config.toml
n_layer = 10
d_model = 384
n_experts = 80
experts_per_token = 4
d_expert = 128
d_shared_expert = 0
activation = "squared_relu"
moe_layers = [0, 2, 4, 6, 8]
router_score = "sigmoid"
normalize_top_k = true
routed_scale = 2.0
balance_loss = 0.000265
balance_bias = true
init_std_router = 0.00847
lr_router = 0.00119
n_head = 3
n_kv_head = 3
head_dim = 64
vocab_size = 38385
norm = "rmsnorm"
norm_place = "pre"
norm_eps = 1e-06
positions = "rope"
rope_base = 10000.0
rope_fraction = 0.5
qk_norm = true
attn_scale = 0.181
tie_embeddings = false
parallel_block = false
extras = ["capped logits"]
init = "trunc"
init_std_qkv = 0.036
init_std_o = 0.0
init_std_up = 0.036
init_std_down = 0.0
init_mimetic = 0.7
optimizer = "soap_variant"
lr = 0.00253
lr_mult_qkv = 0.4
beta1 = 0.95
beta2 = 0.95
lr_head = 0.00541
grad_clip = 2.0
warmup_steps = 117
schedule = "wsd"
decay_fraction = 0.441
decay_shape = "linear"
final_lr_fraction = 0.0
batch_tokens = [32768, 65536]
seq_len = 1024
doc_mask = true
train_tokens = 403600000
steps = 8555
dataset = "wikipedia_en"
Below are experts of layer 2 (counted from 0) of a mixture-of-experts language model. Rows are named router (the router's row for the expert), up (a neuron's input weights, with its number), down (a neuron's output weights, with its number) and show model dimensions 96-143. Each number is 500 + 50 x the weight over its row's rms, rounded and kept within 0 to 999. Numbers have three digits each.
After each expert's rows: "raises" lists some tokens whose logits its average output raises strongly, later layers aside; "mostly gets" lists some tokens that are sent to it at least half of the time. This comes from a sample of Wikipedia text that the model never trained on.

# expert 71
router:438459434481386474594581592505612426501476517481539516551516518490478477465497517490487397531442499533537515494450542434524530469530582479490504
up0:420502491513546510498507514531491463496586525459526569568471569483462453527460476435567547543445470520432521469462570422439595439549518504557521
down0:508508502515466503546556416574437543503549483415452523555484466492444541628401576454570503490548471452465550436424539548480482536488572525508479
up1:400467498495487525411461491470587543481532570525530494488442470554454588497504456536565466521606501532434490521502461473440468489561449518414551
down1:496508456463410547460513487536419479483492471451496496504413457537514512480414493546478469515481475411468469486531531549505521557567543489534411
up2:517506419465460474492449519480509429533538543504403485454523486488450501497412541472489462593475557469407445523431450558499519589564475487534452
down2:467450546650486485556531502563463506559545524469501513446479562453529510504477531440463559618443543517414518445605450546440493555494583469519469
up3:556428460492493539461474428470553581553454518459551403462459510463470568536615524489503583418423502470516416501507539509541517473586558517532531
down3:542520614439423408503561509487548492460572492460544500565548418509351542534586440546545374501470456425414545503519555463565451462473442460523493
up4:518541560504503525579494521461459479512487499485541514570524504515537482518557548428531533598579453455452451596520460456465496560520462495430480
down4:479449414524517497457585440503556464590502476560496442550469492496482459510541500506453467537483579464516457524485542566568562520495521490467606
up5:455418462455532431546548537544475441481546511517506551555522586529563517576461505406512455481437374510425540541455609528506530464502554505518522
down5:518428517434513522499512392557592527475533570454594474438461502545549518588502477492357444560471442451557481535467606491609540518477464470415447
up6:543536470451505491550563523562525536588429549452553415501526527493520526473545491553533505490597450497507544548498589556437562449492485488515554
down6:562464451511505465511419414449420503497466484472513505472518563544533526453516521540523538577521524540503506564562424505545491588592467486451509
up7:512463438578497464496467530506429463451505516440460523488462507525558459457525459477505536473384577474484597517504609450496504410541555501559532
down7:513443495573530497424530509612457496472482416446547488588484505659548504464600525483459423526557421564484483535511513516480462480484419539552474
up8:505379514473516551519555484470525486504521521608570556471543500444519443470462484568472500476445474594545494377478533503462605504544584461571492
down8:488424542557537524531522461514402498478439432522596539552499367436427596508465586551510533556517460535448470473459470524574576507571487480573564
raises: "hm", "bra", "ley", "lev", "ot"
mostly gets: " I", " de", " Al", " U", " O", " E"

# expert 15
router:468482411460453443552460564434492485542561608436503569515523573544588481429568458473474463539469501453550526527484543535432459492468457462482479
up0:519477450461469548558556496564454526400427474453520499444427628533547573406410534494532546463526518533530531504455462547436438496508445494510484
down0:568416407501442457472422514494525426519471513407631483522516446464533403494534498509432436478469535481490647591470522572493446532561577516540398
up1:439600482502457471499451514500422590389517590466468567451463513460498515421443425518559569412466451507504419454458641437467499510467471467581457
down1:550511542576464578600495534513454480548521546516466567497565516506526509419598489471460550439519504431492416482507529535511473529532556501521445
up2:439494552446529525484428472444483489527469477453534428473567514432479471550539419474512451511510472527512507537465482585551454534472437490430497
down2:572526515501555491493467436493431471447495571512479490439430478610522455561448379440461431526553471584513466476513463493570515476402432483516485
up3:458471463514478525489424521422479523525477474388432538492502570463604526511537426515580457559520546484549502503533493456596541442419527549481479
down3:509540528499567516594387556522477496500479541502489477499517420548516451439577523400407449496553427487496571549442450563426457494617589531576581
up4:438420534451527451560522475478437519513505557448464552600467548380521506468476470461546388465543504444473441458373428501559474501509424557491500
down4:505578437448476552406394480558491613506551442484507499572472602531536532441499437411477502442581568442549477538479508495468502486563542583467442
up5:443407485531462522527459548536550482508528495497459445662407524525501568530457441432629566498441539539650463479423404601498538514472473565485462
down5:427476513455495426602563505460491527553541522566507500485477488423465440468460457560381529524486513512562453527551444450495495481527571509469522
up6:518596497540483492481486489571476435566513491460492501394514534495448491482544503475497482524492426545536517388466528514445522458466462600562540
down6:574593560523519420408530539393479507502505497415551509386526433536536494430488497566500456557512424592447443464487552530525420470556393592514436
up7:575468530518503540521584416451573439499509553488420561480503525541474513509452575552549505447547465504499575409480488568415409482535509570526483
down7:543553567502469552428585485428540487466418520515460490497507438504410481539556474532547494466574568492615503519508491453489555468537448526473547
up8:465543450525463488528494524511529405501477566599580424531498474531493554531495472601493531509402491507446522610518514475484521597537508486510588
down8:557599525546495485598452530552524598508457491448447487478528559531538533503457419585548509493552494544537497510452596410428529567493455554492447
raises: " of", ",", ".", " against", " in", "-b"
mostly gets: " government", " city", " education", " community", " water", " military"

# expert 66
router:428475396423542365554442561526511520508585579426513628481506583514560441444554486504497484523461576479504534507450583509451423516472472501489469
up0:523574431609559523484498523419537413545454481483408502422452493510539391433555447585491470538485511513513533506509466502612471495521491519458529
down0:482457508534460559455534466486501505562401515436586516412440529442531427463459534495400513533553528420489507516442405539491438480529544513540509
up1:504452435508581473473507521602538479462481494468445491496550506474472520507537401444525450507499598474425467371458511428441452511457552461520483
down1:474508485482465627490446537488500514493484572527471520528520518489468564389578615461520488543468455536480487554460531517488544473462445420614486
up2:492512444545565453490447596477463597476544550460515530517525595464452536565564459458543413460496564555463504451400483579562442454526443453504547
down2:537478551509473432440530516525464477443543485511497447504425448570503509515484446468468468605486516506528560406568504447514496460585505559443568
up3:466512538494497527504382473571635459542547574446525512527545546578504490437498541541552497517418563551472461484558497513530500603435496618510510
down3:477403499457486501513508432399460455424551598523507391549574481563579461542540508506545528528477483547476501358432443524425419470543546495446508
up4:476523480475550488447544527449471505536449420458433432522496504478473474431653506495521478557400442404509567464484481588403520452493604516549450
down4:525470506492456427493433532438473498478419499558452529423483489539469469527562550484518548513481549583454469491516498522482486579627607485438516
up5:543604482474502500487441492476488594517559512494465516463570441468507476496602432440639513480431492555562489583517552606505502484563491487519556
down5:487572478472509414512465471571435484396425469516513506493417497543513527528491503535561514483533621583395532546454417544552442484476481534509505
up6:485462462510524480494530540525499488465424464526500484510520526518455525483495425507428473480463522543491536510554487466541420435538590405468511
down6:456527408603514486508557580513547491514446529471478501483571483523481474508526536583474511487518465449480419478530559552414453511405418532504561
up7:447426433586506501469630430564476529462498459506483472536490506467502466484478423450491513623463555404458492475512515503541574452570433563538539
down7:492537445578475538477576503531496548509573472514463510488444445541577581597503492611478515488471418548543411575596524524525474529487492468502492
up8:447500504563513502642464431480479435603542455481509501424508499530538491442513508524521542490550504557399540509532537538477520488436469613483473
down8:527495542486495469549413548494446466481525524538459515572523448462430503521491514524532444471590486551548530478474463503465540521566486486432481
raises: ",", " of", ".", " in", " on", " by"
mostly gets: " season", " year", " years", " role", " election", " period"

# expert 12
router:487512388554475488589592525437497574548475553496490512553443462577508398554501488441555452447486382418586455447466580469417527500491510519553509
up0:474451513540508493463519547561468612505575565470548536413556554524530396478618528474482456505495410529486539568471584426614568533441451525578456
down0:491505592513440467506548567576556504407464534519471477491546414516432607538404463419508462443489509472511535440586477612429551454515521519510529
up1:458491501517542560538412551499511573487485519453450450593526546545461457503559518514492476539390545477488523390474532497510488418577431454494519
down1:579582501563544488412558481463487503550488623544496395499541503513492534460505409493577463575446475480417515602529438506474558494530549478421525
up2:486460481561579542513520483476534418554605592522543536486554418364505497487442560509409451416602450529557534484574512483532564572418580488603538
down2:552483469528509476421543470495516570450546549501579511519388482605517531449485482567514460538425494418423527582471581478447583491569416520405487
up3:521465577548545492429538485482448526466564534478368525564444570525577469488557449443495492570465543528520485547421508412539507514505466513480621
down3:470537556450504418635478543390526384598448493464546562428556577485496482621492442499436491518504516487401494503527407533506502528480441591448402
up4:483498443477455405498506460502432448546427515576462516405491497516519453535519580436470400546467458551424519507458492478408464468479471441491560
down4:542499564535552657548526600448519516554442468485471488579512436580460525471525547520516586528517538473576485529470419498514544496476541487494564
up5:455536455527573457453495569420527506623585519566581527531532493482559465515468513478504459486552497528570502479480485527545527529447546625564535
down5:485545399399425505477582462534472463513458534531526482505455419483483506436500461528487484553514559523446526487476437476508516547426549574458459
up6:462542549508407448606489486480416530466497578502467493430506420535506503439465480517528521465470514464486412498477420458467549507521473584551489
down6:484476494528473506488490523566480501422527443532532447572370496515474584584452459482471527545486579492487487514494516462637374498463467554480458
up7:498592537527501380552474413502514521494529464464543489495490366599528543438491512567430582523472493483478477444420594477481509549447518457578504
down7:494549436508583568420487474498427498555478459445469616456482515423555434484428504629600480398533489470612514385471570469491482442522466609482529
up8:469480555495589507550526509417506501466480499485561554571399561491504538493429553558443552597550484458493487455541519413567417463491542504416470
down8:510478479575481504535593558507492513564419511575440521547527546531469482518545487520457518534509506500539465469445438508469546507458551482491561
raises: " first", " second", " latter", " main", " whole", " last"
mostly gets: " a", " The", " the", "The", " an", " A"

# expert 68
router:480472499454485391569454570500496385502407528472480515536521506448455505463575562457522478490520488511491511478405552516528557480457522469504621
up0:530566570487464535485571455544559560474514462506524547416509483511494500516457489511445501507532534503566556504495556440485483476552465515632507
down0:465473497505487452377463490514428602496448482618606461539553504513569538562543539493493519426535617541410524427517520502458440548486485484459383
up1:454488462541389501511544489465479410532487467594466548519513593593423480380491511388483480465517514451465574455551471456552579562490583516563549
down1:540528438554510509442503498499510534519512494403477404450557397497514486586485443570500552451443510502382528564496527563474561472479552513405502
up2:548511486545463575557460566583548442476447480487566537564496445550398548524521538577497473453519484562542527520514482508389564494499428489539436
down2:614509412454492518499466527489398529501496492413450358483475544464555474510575562591515564572502548523461582408433518488499499577516530413446562
up3:410534440472560508543576497562432536503379419461513481496433525414519528600502564460585487527486531502546516550505507521546513479503506462498563
down3:591494572507484552451423548551588463553487457518513576471437467456477411475515469501554467522461556509513549563442517568466569565410396431539434
up4:460533548549480464539524376499544521524505549498415461482473505431480488566503468564559509509493479426487515444456529471510493518487474478503526
down4:508460513505495611480475454501377477479574492483485464467440559526529453500497479381524506494583462549524503570514461442596533451447493579368558
up5:513500491554514445505564499548525549447453491496562534460640539543528557559489587509503441431485588434491509391565499559458537482419567534389581
down5:376470473463535456525512520527442476479560540481418425508501522524552527395476480572421461508478436416494479495550436369465459462513461520460466
up6:536459518492455468487511528430464523490525421609511543554520479526498497461502617521448459448444561484444411471420522498494429503564531502537412
down6:470560528485571490522519464534666485475531456416514561474533564561517467457497456522474495477474527542571411547495497578471452494496529488550520
up7:524533514469594542589577541483484512427563460478435419479483487422552386441463443422555475581420467473487513579507539508523553454495463549494440
down7:540484453557490562389440473523564514471505490549522569507471530473483447500457466492446495525466518501607453449531512553474487560422532490494514
up8:577540559433515500468497550407494423574537581478446452526549563409532524438500539418523451489540495477469505397430488536523549467441441483401493
down8:529449431628512473593455428488458505586505497490488453454506549514508459560476498439457525479471397581506521449578451476437546560588496580530512
raises: " including", " while", " where", " |\n", " but"
mostly gets: ")", "),", "}", "\",", "]", "',"

# expert 67
router:449442478514484445569453519497504437496477515467473467531568588475466512478567530433529527651419461439495577412493531460526532428426548522503545
up0:501467374525506488469442440498472499597538521507502544568543469383453520484576538537473409583454430531538439480484654546471456515564500478550496
down0:460427587530454531451536538533441571493476549559558410424405502564534528527410426465580532471466538462577436498544460357558520499515576439516501
up1:470549528448444473410460506504498414548493478542422434508517537571486530544473470480471485453575397460525567413437431591386518441465522447465472
down1:556517422418472575430521500541502508551454513442475519439448567467517484531388444482534507483476453527496464533485419442544433553504528458471437
up2:563488515488489382538542474481461522544536469485535511529581458489456528444516382405486498489673569464442505417536504477463457487439633539443523
down2:440482442420552540515481485409409514452432535523552516345585543444486462546409523492450516444436508452520519467477571472449460501477497441468482
up3:540520528492488448402486552502422523440552483485457541479516550451532447537510500476575553562494542480508446565524544486511468485411413523435506
down3:603587493597428491519464472463451531500440541581463462505555500466535548575475472500465530518454546442472501478501524510540604449473468526539568
up4:483611572497430540460456477488435498626547475543478465536537560425454505447528510536500499490596474471441519500580570433538518505458466491442516
down4:567487597509566541522429460524466497476453528473567490556459528557458525550525480473429475416560418503560537518495570479557505534550509420549524
up5:412459542456570536501528575473420489571500555453560455562524503508495579485510505454481500508472454486473571554512429411440469532491559427487541
down5:611527555393565465519461427463450476517489544515452495508620477527447461539498463419527525509440537496491632454484557547435468498442470522416433
up6:574513507532576565567535512474545578437520481477496491571530499591465524432481442440548471564525462485455391515480501424499415573442460489438492
down6:479530385514483414489440491494395436580425501492448507505501452469457495546524603456548493553469444520602597509475494561488669462561398480403409
up7:530478567526552565418551466512553523447550467591512525538506528579487494509509495590399529596518339520507428536510498533513485421470434622538428
down7:387469544609539553440582451525488436542454403556459554476536503470549496571510538507461478424538560591518515461523503516580491504528497498484488
up8:464459544653561469442538399495547432509584520587546467475471545485519426584456468469527535579401571469463479423540614488511566482436543498556469
down8:483478480510598481569499516466521533518441456452501521561487478473500504452407475503471542419526505626490462542462516506519513485468510460492534
raises: " a", " but", " though", " released"
mostly gets: ",", "),", " was", " is", " were", " are"

# expert 25
router:504439454362497494497591545520449552538495504464518554494558569527521457478493508541529456500528450491531552488443577526478529406501513520542531
up0:451462391548529486461515438506587507453494392486558504449510486531471581552478422556494472551561530472490586583394454500563504487483533506440512
down0:541539516502529596569430554532557451533540493355467516532503542459507438539532527445426525464477494446472438491497531577412587464562563457556433
up1:491459543575458551558470550526440362451540514543485484487423476557551456537500524472483451576478499488542440407460480458447605466477568507538556
down1:488502527477564475506393552491515481522482527453553498546513531509507436464426564561552506429496540552456533498452492542522657468528426517573507
up2:454493485381490493587585546508475428480443503456531475468452516525451492478548492500507407506563493463530534406501526507518528493489591545550470
down2:431467548626466536577500489488469564555506558567534575497597552467501548433552488463537410503567542478450406476476475459476486526483505480549513
up3:519484501529506449572436504554636477493587365585506528425414479472390550549580493572530479483468622560449444452480496490556477512570535431469565
down3:388524473540504529535489499563548527539522587476470547520457561469505525534453489512516574531571466484523444475551518468473460552404469451478403
up4:484467563448495446550485454560545559497525449516529402472440464579518470546527461543580471439497496391461397459468493522523625500551627561572464
down4:492477518591540519484514503508549480506504563548472439445479512454474500493433463576533584542615552569534534540489610557509576447562460537452501
up5:614479540517533557563446558482626459527465513538429487506468454427411512456476492519544460502378520486574469517506511478564384477510552497549475
down5:500413480476539525492562467581458563489550449612541537452434505495500481606518498494475497542482596486530486533418445519451502470463459428578490
up6:481449521511516512492480480509568526593487515501450505479544393539495397513570514506369408487580432618447604437499469542522543438495520489515609
down6:419515455413485526576523479572495482518507533502537517550561467514483609518527465595449441488568543484515467490564482550552469463469452529520579
up7:504463455527477559418501554544464459476499524583461594524501561492571485473575589555577515491533578525461542492579483542451454468504493516558493
down7:520502523571484475501475565489457567490411524510558505430522515535468410462552483471468452515446467532432540409417436486498479614478494538453421
up8:508497421604411478509488491504412526517410462506533461469480469466451474509474575425508512468403525483508435548485481461509559545462561404491502
down8:523468620358516492446449534509474412457535461463471504454373433498561552521501489550496438483492535423469522492460494501542479513500480506541508
raises: "-", "=", "Location", "History", "Member", "General"
mostly gets: "\n", ")\n", " –", " -", ".\n", ":"

# expert 55
router:463414506420447429521504561450604460503497384413469538548471469492454509551471536483520452520500527559573524515474579519531436485485465453543495
up0:526555387470482499500497411490535476474491539403479474550545400521490450507470542497592448468393513532511510537482468489583487452484526472515525
down0:525541535526490485516504499602481468423568544381537502477427559474505445512508548514508515554520516572494459513472518494519526463485489560447525
up1:444482549521432472508502484477557557523534473514531448493608537488525380470493496546572542545521558460430462516511483558617606551486418557519532
down1:476477478465489569562533453601503588485545425431528499596495514544436467538563555561500609480461591515556528520550442476502497504438509466438508
up2:563600552559547495570531494523517466450570501533462479436542541441452484583423580503577535480485513482552428534531491480425541529475429558618448
down2:577559583447557536504501480546501620428579486502478499485532505419556644504449432482495507555473495546471486472517486405574482443514529480508426
up3:595439509438471510599452493486512514551501499470454444504443465445490515417519622542523530456550400493464475522470567504539522520539465555507476
down3:551377569543458512558452498478462491389527538521456537468522621590506507602483395526508510552509527511524514514483484448518506522537510535449487
up4:504585524463555517544570561444590463468444491465503523544500502481500484512535459499485450516539503480480465530527662472479510456477469450466521
down4:490480540430431500509545483517425526458464529505407504504482555534400508531444518414504561502443529502431473509543511476592402458475579492394422
up5:460535485473377446512485463564545459410472478485531568440515490536622439448491514517391522526530491523457445493436491570500448547434456569491503
down5:490517563459505513577531455580439432520480496558535538478460525513432489510429560477576499543401508440546531448482468511577482480576529461536511
up6:488484412446492490492477544536431508497554500459536516493435594573438539552507425562482412517512443557506472504539498545558545450504421541494495
down6:494507568507508444599538653547489406484499534589483518472536464538534499507465523495506555485446502463495526500437493494451574526546532509475523
up7:493496467607594504566507521426499396407508436551423465487451546461542471465586505429472437521511468496414452415442461462564544513446530413458487
down7:515438506520524473424503457538461450469539552371472419514495467533498509505484501538533462505489452504424477533438471518475544500522521571579520
up8:462528566415515464499490448502522529464578441506502542526540512526430495481559430491495558505558533484518496506513562491481540587490515515541345
down8:466602503425539531451527499451547498476424478451515493473503488458528455518489574594512509567421555527453473527564458549519434537509477533410542
raises: "St", "General", "J", "O", "H", "W"
mostly gets: " \"", " (", "===", " $", "====", "_{"

# expert 76
router:479470478453472399548481540433592455521555464468495542544450542453523486548525559503479419577525479530526532490440553540515447522457501409461547
up0:561472493516602468522519490506533489506476465491564523432422459491534458461576550504504566494520460492574567450410553574610525474549563564550544
down0:504476506638528478578541414442453437473548467476593552452537408512434453483614500604509494531536528524524433478450519556429519406526566554457512
up1:545559346415464552534416439436434493583560447580425551442575524578460563554501575520592530436516397485516554465443499366533534488508513464505511
down1:470466607555417449585432491456411494480476500548527457500439503518505543540527414454492487562485491576498440520472498575477413561511414401525439
up2:498544530451479460583461524463568506519416484461457520567475548525549512426542469442551386559560524509502519474447451421522492442411486457525461
down2:538557472482536520550435456511451453527477515496431545510568448515499544534570495501509464527533465528514448453460562408491449543446394570510467
up3:464462544568497520516509496511425476550486503420537458475508424564597546468498534408529431512520571534501432483521461403486464599508479565494581
down3:607547543524487478471457490513556463451543569503501486421509453478510474486550523531459557512535408483494505480531479465477619431441460563537439
up4:490408504420431559483475543473496505525567497423543555524503469480506532547525548447477545518500434394524572514484555418496485511531547477463511
down4:458446461567535500465572437474373515455392464492532481546491517470533451533531422555527518416444480475431433525494508546536451548561544507491419
up5:482492515540529434566462466449493481574516519458498462486586525468485501492582447492369594542550447559436579518508506439494463524496472539487565
down5:490472495549532429552499460506513568489610473536460521510511531471508443538561576636528429507539477496391495543577509464526513501472460450472534
up6:457550548440535446484467549520424493529469448331426520561533510549502441490456529478547483492563498518462460514496499527377446488518474513504515
down6:518524505505508452399574546472535496488464408507495458577493595522489445496524493470554470476427471545549447434525492592501572490469630463478430
up7:445491555463570448554525459499509423538501512496480452539563539438542585589531527529495434528447523563480471513543530527418527470501519542494421
down7:380500489523522550446429563553561527573637533554584432575491545495476535570550412433499393512495498507427530553428510507502460489441531482550457
up8:558443503470518482563441538449559441579525457450533541485549450408541396484441476545499467567575488427470457522489470480390565443426489551508534
down8:517484471486548483500469556504529424565552459537543514458516584578378489563566441494435519461464477614504442475467480492375480442583567535529535
raises: "Note", "St", "July", "loan", "J", "June"
mostly gets: " (", "==", " \"", "===", "====", "_{"

# expert 2
router:462510412483387464516498536492530487483539570508488491551462465508563546479464542545444497580510575430507544450542516507465435536530533480530513
up0:484464458473486498533514467549489432481554518483558589508461536469466533498454528572568475503458497466471484470515482528415514496476517498454571
down0:514563446413496540616504556531596441527458522513497491478509521448534462454492488422365476431544519491507528605502543482560527577476408492433445
up1:520425485523616379452492574540490483597384467562449479473531419557524439505539522548515489543448490527471471486519490493528471589487520540475503
down1:371543574471452480482482459534459471418494634574511505450469515484472515485528417490440387440463441429492485580545501505477455550495459488560535
up2:469545527456437552515509470451519416524532451546435493469474480526617507506540444492542483495472565509549469524533478427515521572523527432359481
down2:483456443546443507514541493481477520446537542520540510469383464490511587504529455492419382566543384424478646445435466474447416430531567466439569
up3:544590499531477446528396539536483488430499525537542506643537506505547442564513545525466456486397403513549504498500411520522458452547535474396535
down3:536417473488507498409548565450502483553535529616499427453528516513565533461447495537436464441525563641557562426463419530551604491465533491532600
up4:463533546399486467556558461518553470466436495469501396505483426527465462495470492496427413506511460521445589517408440514476357566548526552587483
down4:569566435441454474413459524469455489524457468518482573478558461475393495616614489524441482519426450531461407497444551563483528474521453481480482
up5:530617523447466553506498491444447360464570518462522569507543534476512546561525376494395515541538559432499529489464454536480526517567564490522481
down5:518609473463527496560411381464459413477383475446556530513548448452525472479497478565549578518512459415513547501578448568500497472526442479543425
up6:422539618420500472549519461492524503504491492482534443427582477482503508552437493560461396441530539505475491562474519463481431512419470392487423
down6:515473391461481513510444514480433533454471524421407475533503535432520473494409499524512437417481493542419387515513437464540506548429450377466462
up7:574527565499607556525543495561530507482515556390499578437469459447520538484412563451655537470597571477535484528470516518444530523578497493536447
down7:523488482489462500691545451498509618585436491469516379493575476520419383525510511443493562418550544512479453571426458513481454557472552500536430
up8:521467526484494461631446574489553527528494497536549532474421476571451561606451514442457567494448528477441425465509565492535512428473485508483548
down8:555558487438427466602523447517478559531447536577498534527590472513513431508528498395502494460579534517475562424517411459485554451489443488584482
raises: ",", ".", ";", " in", " to", ".\n\n"
mostly gets: " him", "ism", " them", " forces", " system", "ity"

# expert 34
router:538472439488412512487515609520540501557521525444516506421579550548503445416628526517463453570536507494575541470470547538425443451448506484596467
up0:548524459529489413444506480436600603494547497563455495506463526385479538526463465445555530462518548519453530569530560431453588467479451487524496
down0:531570491516493446447404425446511547600547551512523569526574491439532423432459570515485582514579592465570503403503512535544465497529486425496483
up1:512552467457559550508490432498538493475545497540458532527532499510469471368530500579470412475551515561483531540508491453470512505415484535507523
down1:603551462537549495417538603387404500633456438503425522571533490521466403511488447552625550482446377478488529523549457503418497468503542465476535
up2:571501501532477590497549520499516441448417509453535484438620590442442522470470625350516533446496504533509503557492553554441508488475460460502491
down2:487532563522561444515533426491415455417456501406528530548564488446563443465565481531528521512576551570512526517447415541525408491576545485548515
up3:500466584459423482476433454423424512438448529487485513501388451549463534469587597449421524469500459548541497491500472529517446459569606587552577
down3:502496510525538517536493546527547539498523546441496534481559515473497419538612519489560393469612410485524432434404434527495464501476460542427434
up4:560457518607616497454552512438490449527468493533528487486501512486503565518516505563481509433499549458505465454373505531433492461526496523547428
down4:516497492493506526525394448581496351490479485409504523423565507507511594508508466507519545458484522501519445491486520435530540433589469475503624
up5:607516499523518586479454446389534505504483458551489540572498448521428495508536519447578573521479518465557496462526488481515497433441561513520474
down5:557522528532468551562472455555467561505492484548494571573537495510463440522511459464521518438507535390501447519462504545542572524508483421446544
up6:516478598424514518467528452557387502532496528500606483589476502496507509518461551512388488519498536481399564397417566603533548528540594463542431
down6:486448479438513565507479470409488530554508480538402547585534451496541543528434527462572444592402507502508478434486484499521436524535546468465489
up7:572511533551494488499556445520487632584537601503471532472567560499505582525570482520508441482496511478534540502475540521462520551500483486486462
down7:558473551511511478497454502485599580373461599384514571516462512542496505498525448472354490439531497498541456440581490594541530482533424340450539
up8:487516536531488495591472490445576555476512391473592531493555518533486444374524502544498443511589495495499562512487520522402485456452478478523493
down8:574569509531528495480510454513419466491443411425438450495487596497507460611442532473496508615405526532506490503442501479617500522526507548436535
raises: " and", " of", " or"
mostly gets: " music", " football", " water", " kg", " road", " art"

# expert 17
router:472476430397434426630618625473642437582524567502502526526459494462533504480514481490506461484496436505625539559518491541514484516507584435483468
up0:436551462501479537559528504433419456563451532505437415530528536509570553551510439507504442508515414543521459487439488657608504550542650532488535
down0:447526432530541437545415449425554526591511535522515536561574526398486473535416476550526511476512496485465506475535477451436434570531591469455506
up1:419513530556515514602600441449579536490539546490512507559473519602461509517517447514548532449409414386474482511519453557576467422506498411506452
down1:572478522526528395481511492483499549482522553557451502564549514509562535477522519503587515473522404432437496541468442453573547434568457391511422
up2:500568532433496531411438374523548471546488460482564528516497568576524556556461451475599497566405484529561440467504542445488576478563495543507435
down2:538423490417433479519462486510547526481542467454497529484463580519585522638515529418574496420507575456536458536496539462515559476594504542519553
up3:573519440507523482480493378596499516514456495483500479443511475462469520526528534554530506653556491590535515487475617382516513538466585455475520
down3:492602465500527552478524479515542541517565437500538467559542500467516531524544496469508590592498520371460529432356521437664481579515449540497456
up4:518449548469411497430515488488528363550573509497560456587514488495455441536557473453521468515469457471441546587517550573486308458531512530431575
down4:461529451501501499570410431467519518619486521490440474599462558473467525544462534479537587434654500485447540493540549509500448581509494485480599
up5:575532510491510539530486401485556430541498500534437580377491440512510480533433489484466485419548451433443565386419443558513596492493399485478434
down5:468436436557504517471523618555421473519446474509468444540465406464515429508439524490535524531603519494559566492495564467552446522490439496475586
up6:461541401471590441500476456439531446508543522527423537567470444507498504543621554445512460569496454504514472537427567539492508574497539589498463
down6:439518494487561486493453422520592564498609517511505562491532462412448459544468484432436544480525587471494449549586416544590517481427433519511483
up7:482563380517466506457478522553539424425547492520394409437513505497521491478493434554570571399385502524443394514478481402513478499533417535589552
down7:486482525537450481538561392541467522515557478501468504442519547522466417566467462538445548536533432439522502458499483551488426576517462494475420
up8:460574484440425501478516501474485400498407539534473474502529334476425415394550564534437499467548496406529552522392498505531499482449540448508567
down8:451633550536511394543566457493507493519454451412395508445585467490528499526534504488479519518522557580485552509417400489522490566480508486490366
raises: "od", "c", "ist", "ol", "ley", "ro"
mostly gets: " c", " p", " s", " b", " d", " per"